Weights of a small mixture-of-experts language model, trained from scratch on English Wikipedia.
Size: 8 layers, 9.3M parameters.
Experts: 4 picks a token, a sigmoid router, a shared expert of 64 neurons.
Training: a variant of Adam for the experts, 642M tokens, 13562 steps.
Below are experts of layer 3 (counted from 0) of a mixture-of-experts language model. Rows are named router (the router's row for the expert), up (a neuron's input weights, with its number), down (a neuron's output weights, with its number) and show model dimensions 0-95. Each number is 128 + 32 x the weight over its row's rms, rounded and kept within 0 to 255. Numbers have three digits each.
Before each expert's rows: a language model's description of what the expert responds to. This comes from a sample of Wikipedia text that the model never trained on.

# expert 41
It responds to: Foreign name fragments. Mid-word pieces of foreign or unusual proper names, often with diacritics, in squad tables and lists, such as Süleyman, Míchel, Andújar.
router:146102142118178107106105090131106204143170159115146102125054143142133122177094162150152091119148175103115117127132091112124104111093142175119160175130140082142142148123119144056124143123141147100171110089097105126214044070200157140126101116186140141137157134153164159206126106119102134138
up8:125124102075174140165097147141059156111109176176091112122040153132133159147095145127140116175109158105138079134099084100152139088120070132101105108139038121135130100144109149126098148148150124140154081125086026099108120118113115128117039079104111156117164144081156130103166133119125120137
down8:121141168115212126146156171141082121146112120154076075112114151174128162134047162143102041093140146091095116093173146081123163147122069150143133064128088166149166130102115174145112129171145211132127141172159133153074161119163099126090133165141105116109138131155125127104149129128180156134

# expert 25
It responds to: Section and infobox keywords. Words opening headings or infobox labels and fragments in music, sport and biography articles, such as Track listing, medalist, ISBN, (age, released.
router:152149150131127104119129101094068140104160103179149161125066135106110106149094135128080132127133133084195156150103073132143096160146067190147123164127177135078156120154097126130185115178081125131161099156143150166109066066177175073145098070144118163131088122151160154132181101117155112156
up0:118162126138174134142173129140184129130150101146122117099111105140052059138153094129093110166108063125138095120121085128117147141157155173122118170025106095145134178133091094154164090139136102136137154103155146142101136168152175149184113187170073184151186081132146131123116124176156082119
down0:069134165221191121178093145151120087093119132158125134117098145092120151133124184119141117094111112128122100118141103125123149097123154141129141149184021140087136120145096143109136110133112090111168121101113087092073169125183136124119155117092151140125145172178190161068192182109151142149

# expert 1
It responds to: Word-final suffixes, closing punctuation. Final pieces that close a word or sentence, such as suffixes (-ance, -ship, -ation) and closing quotes, periods or exclamation marks before a break.
router:139121125099162122110148075143157193107180124116161141087087113145085156135106106134191091146118070169154147149072114130171139169111118151141110154137137159130164184078122113078140107123083125092176158128156150137126113114201126126155119089168106156129129174178221080198162146123149095127
up0:055139134136097156120125110154131165110102153122107131057062153176075125112097159150086159109139074087120113127088100136187128153150172160118088179118162158087163116162096096097151160116142101123154088111163097179119094140159120161141056100133116176100083107162188164093102142142104172098
down0:208090077112113114155089088142047153143143058185140104093130111164129150092114168171150137142140139101092130126179178120137109118124161171110135131154119064103109108160132100101126116088114140132132173138099083131102092135127167148187103150189087109069189110105125085093131099134097147076

# expert 6
It responds to: Mid-compound name pieces. Word pieces and hyphens or apostrophes inside compounds and coined names, like Super-fiat, Men's, In-universe, narrow-fruited, Neptunes.
router:162093129063128113094081094141100169182152123167176152077112110109105153162107129161185170158170101124133084114159122181156183155149122112098106153163162115188157144118111148061148112117090102131143117150117114153122068134157171158095081078178133120131110186125163127186178140122091094157
up0:094102188101169087168122113178158127151138143176164152105127096113130089136090144127136141159055139095140190117127110140131165144114100128151085128119150124100121089106068079131143085108126084145052122185131144170132119075127150179117050113127100209108106110175164170141139144174094159131
down0:109157104081148148163133186128150121136165070116084118130117145106137145118164155112093183143205185178071138062129147117164148124104166126095070107134116172089125152108103095130145188202187096124122081139107182130092135094074113103125091111121140165135140132081131148144153150154102178168

# expert 32
It responds to: Lowercase word starts. First piece of a lowercase word split into parts, after the, a, or of, such as cr-icket, gen-us, off-ensive, represent-ation.
router:173124119085119110123094133082062214144133053149177141123083120125120129159085118157125107108145150111117176113086117143128140118112166135167136125072085180122137141118102185118104132085063145108134077114113160124091023140139184170096063122144085142130133124145139114137180108115152127151
up0:057146100169077180052150142128197094183121127145108133141105063169140099129102121125131144110060171120099080115182133096117065153139130126098112136137103169128154179153129141118140110116198167152145134182149134179129162133164155141142133173144103103147101141101129123170155067106067145122
down0:137105122120099102151096126095086131124079126144080125103096106076177118136118144165113140084054099164128118172099179088149105137153129112102116109082059174162138151160090160124066109054169114106159106130155143092111156161111144137125163188137132125110128092116124157164167118054214165125

# expert 56
It responds to: Numeric separators. Dashes, colons, slashes, commas and pipes between numbers, years and table cells, as in 1965–1986, 2:03.26, 2200/2000.
router:167090096104171133120138081112144153154121147131131156102084120102107184205025102173106111165103160181107110104096122132170144113172069143093151137103132131156134093132109085094148169134193144136108109148111124109069093081164171136100083116140110169139135146122166068180148102132095108163
up0:153134140084092098135126094114166130142086160160109126123115131110188122186101162107123107130092126201130120093114109152160061107099130123075146155161068071136101116105147134137098142067089136139194107098052119138137117181126111098098047095146065084155113174101105122133166139117117083149
down0:163100115141113188094130130132151149187163140126102127093143150116105113154066157090157073152152054102142161080070054155102119174156130069151049146144175113129155106181107171120143128107106156134102125094163084157120139098066117101126188102177159112135141129128116165105160153123154114096

# expert 55
It responds to: Word endings before space. Final pieces of a word that close it before a space, such as -ing, -like, -and, -at, -per, in ordinary prose.
router:137105076126186114141184098105170132118181140101156155109105185093114171177096100136155115089133080152109139144095120162231069117130149157120080141170153091117116107124156124055148118132116136082127176087105118165131115058173124166171120112147094077130139146139176156161138119101141090137
up3:097136126138167107152123116160154159056139117145140122048127172085141104133090130099155111233132148079085216119064123104128128085111099121075107087152136119088133165144130109139103164172190136098158108161077085106135128125112119140117117155096102162185155101125143114089114138151172163142
down3:098153153086164193109138124139184123108165176094068132145088142155176072102155163184127127096146095096105119088184120095164169175150117154172060143158086129139123176149109071153153151135158108151120120131142084160132141105129084142133154100110138125081129095089140129200142109154101108055

# expert 42
It responds to: Word-ending rhymes after consonant. Second piece of short split words after an initial consonant, like S-ide, l-ake, L-ater, ro-ot, m-all.
router:197160149114184134086137090131140199136164113114153173153070136152097117196055125126154117153126155100129146175108114141155136155166105133138104120139132115092107105198124144136148122111119129092094100179110131188090033125188136189132110093102117140074132135098158162180166126126127123118
up0:151090073158144121062125116152110145163125127139156165134146127136169124193161107109099146099113146126119174103128183143122138093148100189109052178068094113114138105137092139160116067047106111129127121133122092179138096130214117117156159125110125138108061108125115179100156123151088130060
down0:142207144144137142090061144184070161126133137170142106175104119093150076139119129117113119155146101170127084146063072150094156137121130153105123132062085119191116102165113120114122146116166150109122074164150130139150054146139077086164111142193102165125129139135093140158169089077122083108

# expert 40
It responds to: Coordinating conjunctions. Mostly and, plus or, but, semicolons and including, joining names or phrases in lists, such as Robert and Matthew, University; University.
router:144097122149180110118075113088110136112176138125173138123074102096120111217069072106133092090109145142131097119067089143192096131116161129144132150096081146176103122073083140077111110171104077097119145127129112137123066126161172155061127082102116117109110157130121101178139186108156130132
up11:102044168144154094148143103081089137111181116139116124116106159098115132153144115118170145104142136140099095157122052110109140072130134122158151159103117174155133163055139198103143134129099125169140107126164077107123158147109176144115109116017136120197196102081109111124133170122147140144
down11:122101146131121086118118176182150128106098161179100136104136140105128125082123145118178103190135116139171135148125094124106088071092128066103187126125101178149070064091152167172124084114164102123146102156180114130126136206191091143068154127135122106142163144165146153164071147118180123159

# expert 22
It responds to: Proper-name openings. First capitalized piece of a place, person or taxon name, often after of or and, such as Sul, Co-ast, Bre-uning, Sh-amrock.
router:175162131147078180098139114050145249090159099071178158097096143083102098151104134113133129147109150153136096100098135175168152131079125136110108168130192134097148140130118168135160158166138097122102133113109095112131063135121174135120097084091118144125134151146119121173175078094124169139
up7:095152167146091099095136145183077108126142111134144140055141159185160155103037143141085126134110056140126089062120149175144110138162180089191097078146161138132155154155106064158129151121136154163107108115141140144168151101107137148168173140142130135104166126148145068133105107080172143163
down7:063151162080140156030168142103181158123123107127185133084118166142125129104113134130159093146101120150090085132114170152138109126113135096180094131120167157162064157160181115165180211183150083185103120121120097143142113083105136118132132141103150166082095132135123087099148111166154157145

# expert 3
It responds to: Prepositions after nouns. Prepositions following a noun or name, mostly of, in, at, by, along, during, as in "Member of", "Homestead at", "History of".
router:111128171139124116162177146093123128142158079159182145093085134071124171181110125136118051130122140118187119132092123164136168105051123166128104174099111167085150091130094180167150075140119123092109109109101117081087088115163202123129098121142088136124174127153163088155149079117087120176
up23:106079138112159187114094162134169100133138125109104146151190072158086137196133115143166044128179151175122133131154104133060127128109107182165135129131156159198165138136127143072089151091127161153094132073073113146094145130095151101074136091119091100175131097106126098085142131098098103117
down23:124134133077118139183124185084157042151106133165113093098137128088139133170149154105139035173103153143149163116072107130118140079085198144120146158173162171121095114135122149147132114091171158122158116140085159147114182143111148107125170068134114143128173055135113154150094079128112129090

# expert 12
It responds to: Word-initial first letters. First letter or opening piece of an ordinary word split into pieces, often after the, a, or a hyphen, like W-alled, Th-at, h-ot.
router:170130084124116133119120116069116202144135065138135175136073104101103111149071151164137110139135157146180121106072111146175078192121176121149143120092148165101113151142130177126121093112136075081153102147089112099111056139125203132157071110121089157107165155146157108151190113102097140142
up2:129092167156132176115111122128133204087128128146190089125143132129124105205134126132135154153119156076152126106163144100164077146159138115145141170160117158091132174111057152121154067140187152184143119174148184108149105119136151088098082127170108168201148130128203130103073144095114121122
down2:157138095139132093154107114150132110122121154177082121163211138112150139151092099160121112137143117124120131147121127123161162171079068143175135079100128122173129060103092164060133155141120104088137023185115145122138152148125106113136115168218075170057124153125126154121115138134136111088

# expert 63
It responds to: Coordinating conjunctions. Conjunctions joining two verbs, nouns or adjectives, mostly and and or, also &, but and then, as in "halt and reverse".
router:175098131112123133091122137094099152091172106156156155110087119115111104213048092118101109120084151166158106111084090158201103124149150155144181146109075112162085156075107139090149136147102078126115112142146116108120116133153160175053093077127098128091138171163148092189133150145162143142
up11:157141109151077132137173142089097110110099161112138081141092127160139102106118157123126151109088107118138137104157175105172091166064154101158073115113116151164101093065195067143118133062137073139122102116150154068144158095128149180155150132139147055129196090191112147148144143165132120175
down11:144167134124101166154128116145129166128102108100112111059138166112167083109134113144142108163139134190125128162114151095130208124135105155143092118103048154193114188153083113119086163176175188147131130126109111169102140062158117135121131116084110197070128107103060105141125148097154091157

# expert 20
It responds to: Capitalized sentence openers. Capitalized first word or first piece after a line break, heading or period, such as Land-mark, Long-term, Genus, Ex-ternal, Over-all.
router:195081121063149100098116100106073160169145063136150124083093104124089138138110140111115112122142079107181177152097068236138144126119127129115125146126106116109109125089129143155147142125170146083164159099108107096143071136117169140104143083127052117093117133144198066153151140130103128148
up1:150104171164168134076136116128094135166122163127133166118106114121145150134152107175097103187147112108130124119087133126149121075058107149107154142064113112092171121107124050138130190111110119087114130177165106103151046110111151082103181128090088065103179108092142065179141158111164146130
down1:126125168187113092145132173127214125139128149058088098123120156184136114124092170146143140164130083148100138089132124120147175143089136135193091170081129151158142118114126141120138132151068172127109131139134061070156194135142140086182101189105211137141127151130109135162138095171162148132

# expert 2
It responds to: Foreign name word endings. Final pieces of non-English names and words, often vowel endings, such as Ulderic-o, Unakk-u, Cerc-le, Battut-ah.
router:134126044105165156073157114120140145144189136138147159129128158079084185157127117095171104148159116136166120139146127150170130093095115166130095159113139136129083083147154167103104143117124139070147207093095128150160105073146151194163095102118096112112155195104175143185170080108163103134
up2:118130130153093060072132143114089118089167124167129150196131175080174131169143086115133174066105141077094106132154066116134169090119122166160158192101093159135176147155144152088126142166096137125102133145185047088145123130107122102114079148091122125123106114164089177165166137150146150112
down2:109131101161136126068162171160161071156140193072107118124115133099095147115114128153102114084104156077108208104130086116142178108132134100173169125116103177143090110129102102100133185119083112122110097154159139110152117137181138056117139127083154070127069140156159184175119119136142163063

# expert 50
It responds to: Name endings after capitals. Word endings right after a capital letter in proper names and titles, such as P-ope, Targ-a, Gu-ide, Tribu-te, T-ala.
router:140158060126163152102143117123131155172215149140128163125129128091099234150131070100153098121156132133146100149126163148157124093126139157122121139100111116147127076149119158110110123123117116056132176103137136171135082103138163146113095121105120122121153235090211133158174117093136089158
up10:133161154162131091123149126175160176091104117124078139075106126142178124165110101119184107121116105187147130117137169141106138136068127114163121151118096140125149095065125107112136040093156144179121127146181185188115129110124146167098098145049154135084143139163131153187176090138098065119
down10:191162155182113162099099121113195167132118144173118115143075102170155127116114143122173119141185130152101102134130095139115113144106117064142161060083138144161107071115114106135072064137129125080108118141187095158114142165105159077131107116173107164125179192135094106110172149114187139165

# expert 47
It responds to: Place and taxon word endings. Word-final or inner pieces of place names, club names and species names, such as Puntland, Egersund, Montenegro, Sundbyberg, africoronata.
router:159118135071167131074132049130084207160170094122155141117101146084111162151125141114162134107149104122131151165119123174160142166135133158146147171168105159124144151133160136093188162122080102087119171122142139109151044089246122104141111081164140140124141109109167142168144157131127128122
up0:069088175065121106107111142151153102186128154145158164089127157088133184162124116097139154119121130110136098117108111106121149148115084104107089074114132117111152116086082103176129080102109105118183075173156149114113072091126126093083064119131118154048141159082060095109173173127111100103
down0:099127171132090124119138149089118120141157132085144130121114206104173103120137091085167085120125137162167112106129152094181110145204109072183138127144114122141097190111160149139084167153190159134104151160093126127166142086170092124124216145110114146212075103188117154123107125116131137157

# expert 44
It responds to: Verb and plural endings. Endings of verbs and plural nouns such as -es, -s, -ing, -ed, as in s-ells, out-lines, w-ants, chann-els.
router:138122093112130123127139082128119121116140106110184152067094174023124146184087052177160115096124121131099198112117121158149088132102137195169100120124189202092130136126126109115127131137122107093092107096132132118151097094131136125125126078147076091138145185156166156137134113082146073097
up0:165120110130135134080160148157085121114097064159113180095113050111104128072095096096144131105147092161127138144097140173094139170136132171139120103123130135208107095060167133113093047082138084166117091145125119078121108110122121127105132128079112097144099135105172141130142117202116047130
down0:143128105139186158138156083168106118108126067152167138133166122151141133137155153163136109098075091122153147109181147129091146130161150092139077090101171149077195123159131092119081084158181139179102160175117091110162143143124175150094135170117134161049132169030146123138144112162112134158

# expert 26
It responds to: Abstract nouns before prepositions. Abstract plural or -tion nouns ending a noun phrase before of, to, in, such as terms, relations, individuals, order, testimony.
router:143108060095116123097162082108079144175148122150130159090102167111125206117109103102142122115090096125136141122151110152188157114111122151136198163083151123136133098129163125109143118121121091075142072133169157135176075096155158117121081058075119103148126175148154192151146211140118085100
up0:126123095162141131162089114144143131064102055148086140096136101109151113079139096095113073115132099159124168110104146118157087135106145153210126138080120151130053137150093083163076183114090122099123080111137144126173127129132148169099192077156080119110110120141100147122103147068158199094
down0:110144118128113147098117135112219077141109165081079108078161120062137122096152130185134109140069117142186137158153106118136117104113120135119175129153137202146121106110127122082174182116075140100118110135119195144170144139169120152181091116099190130160139090115163160174118061127172159136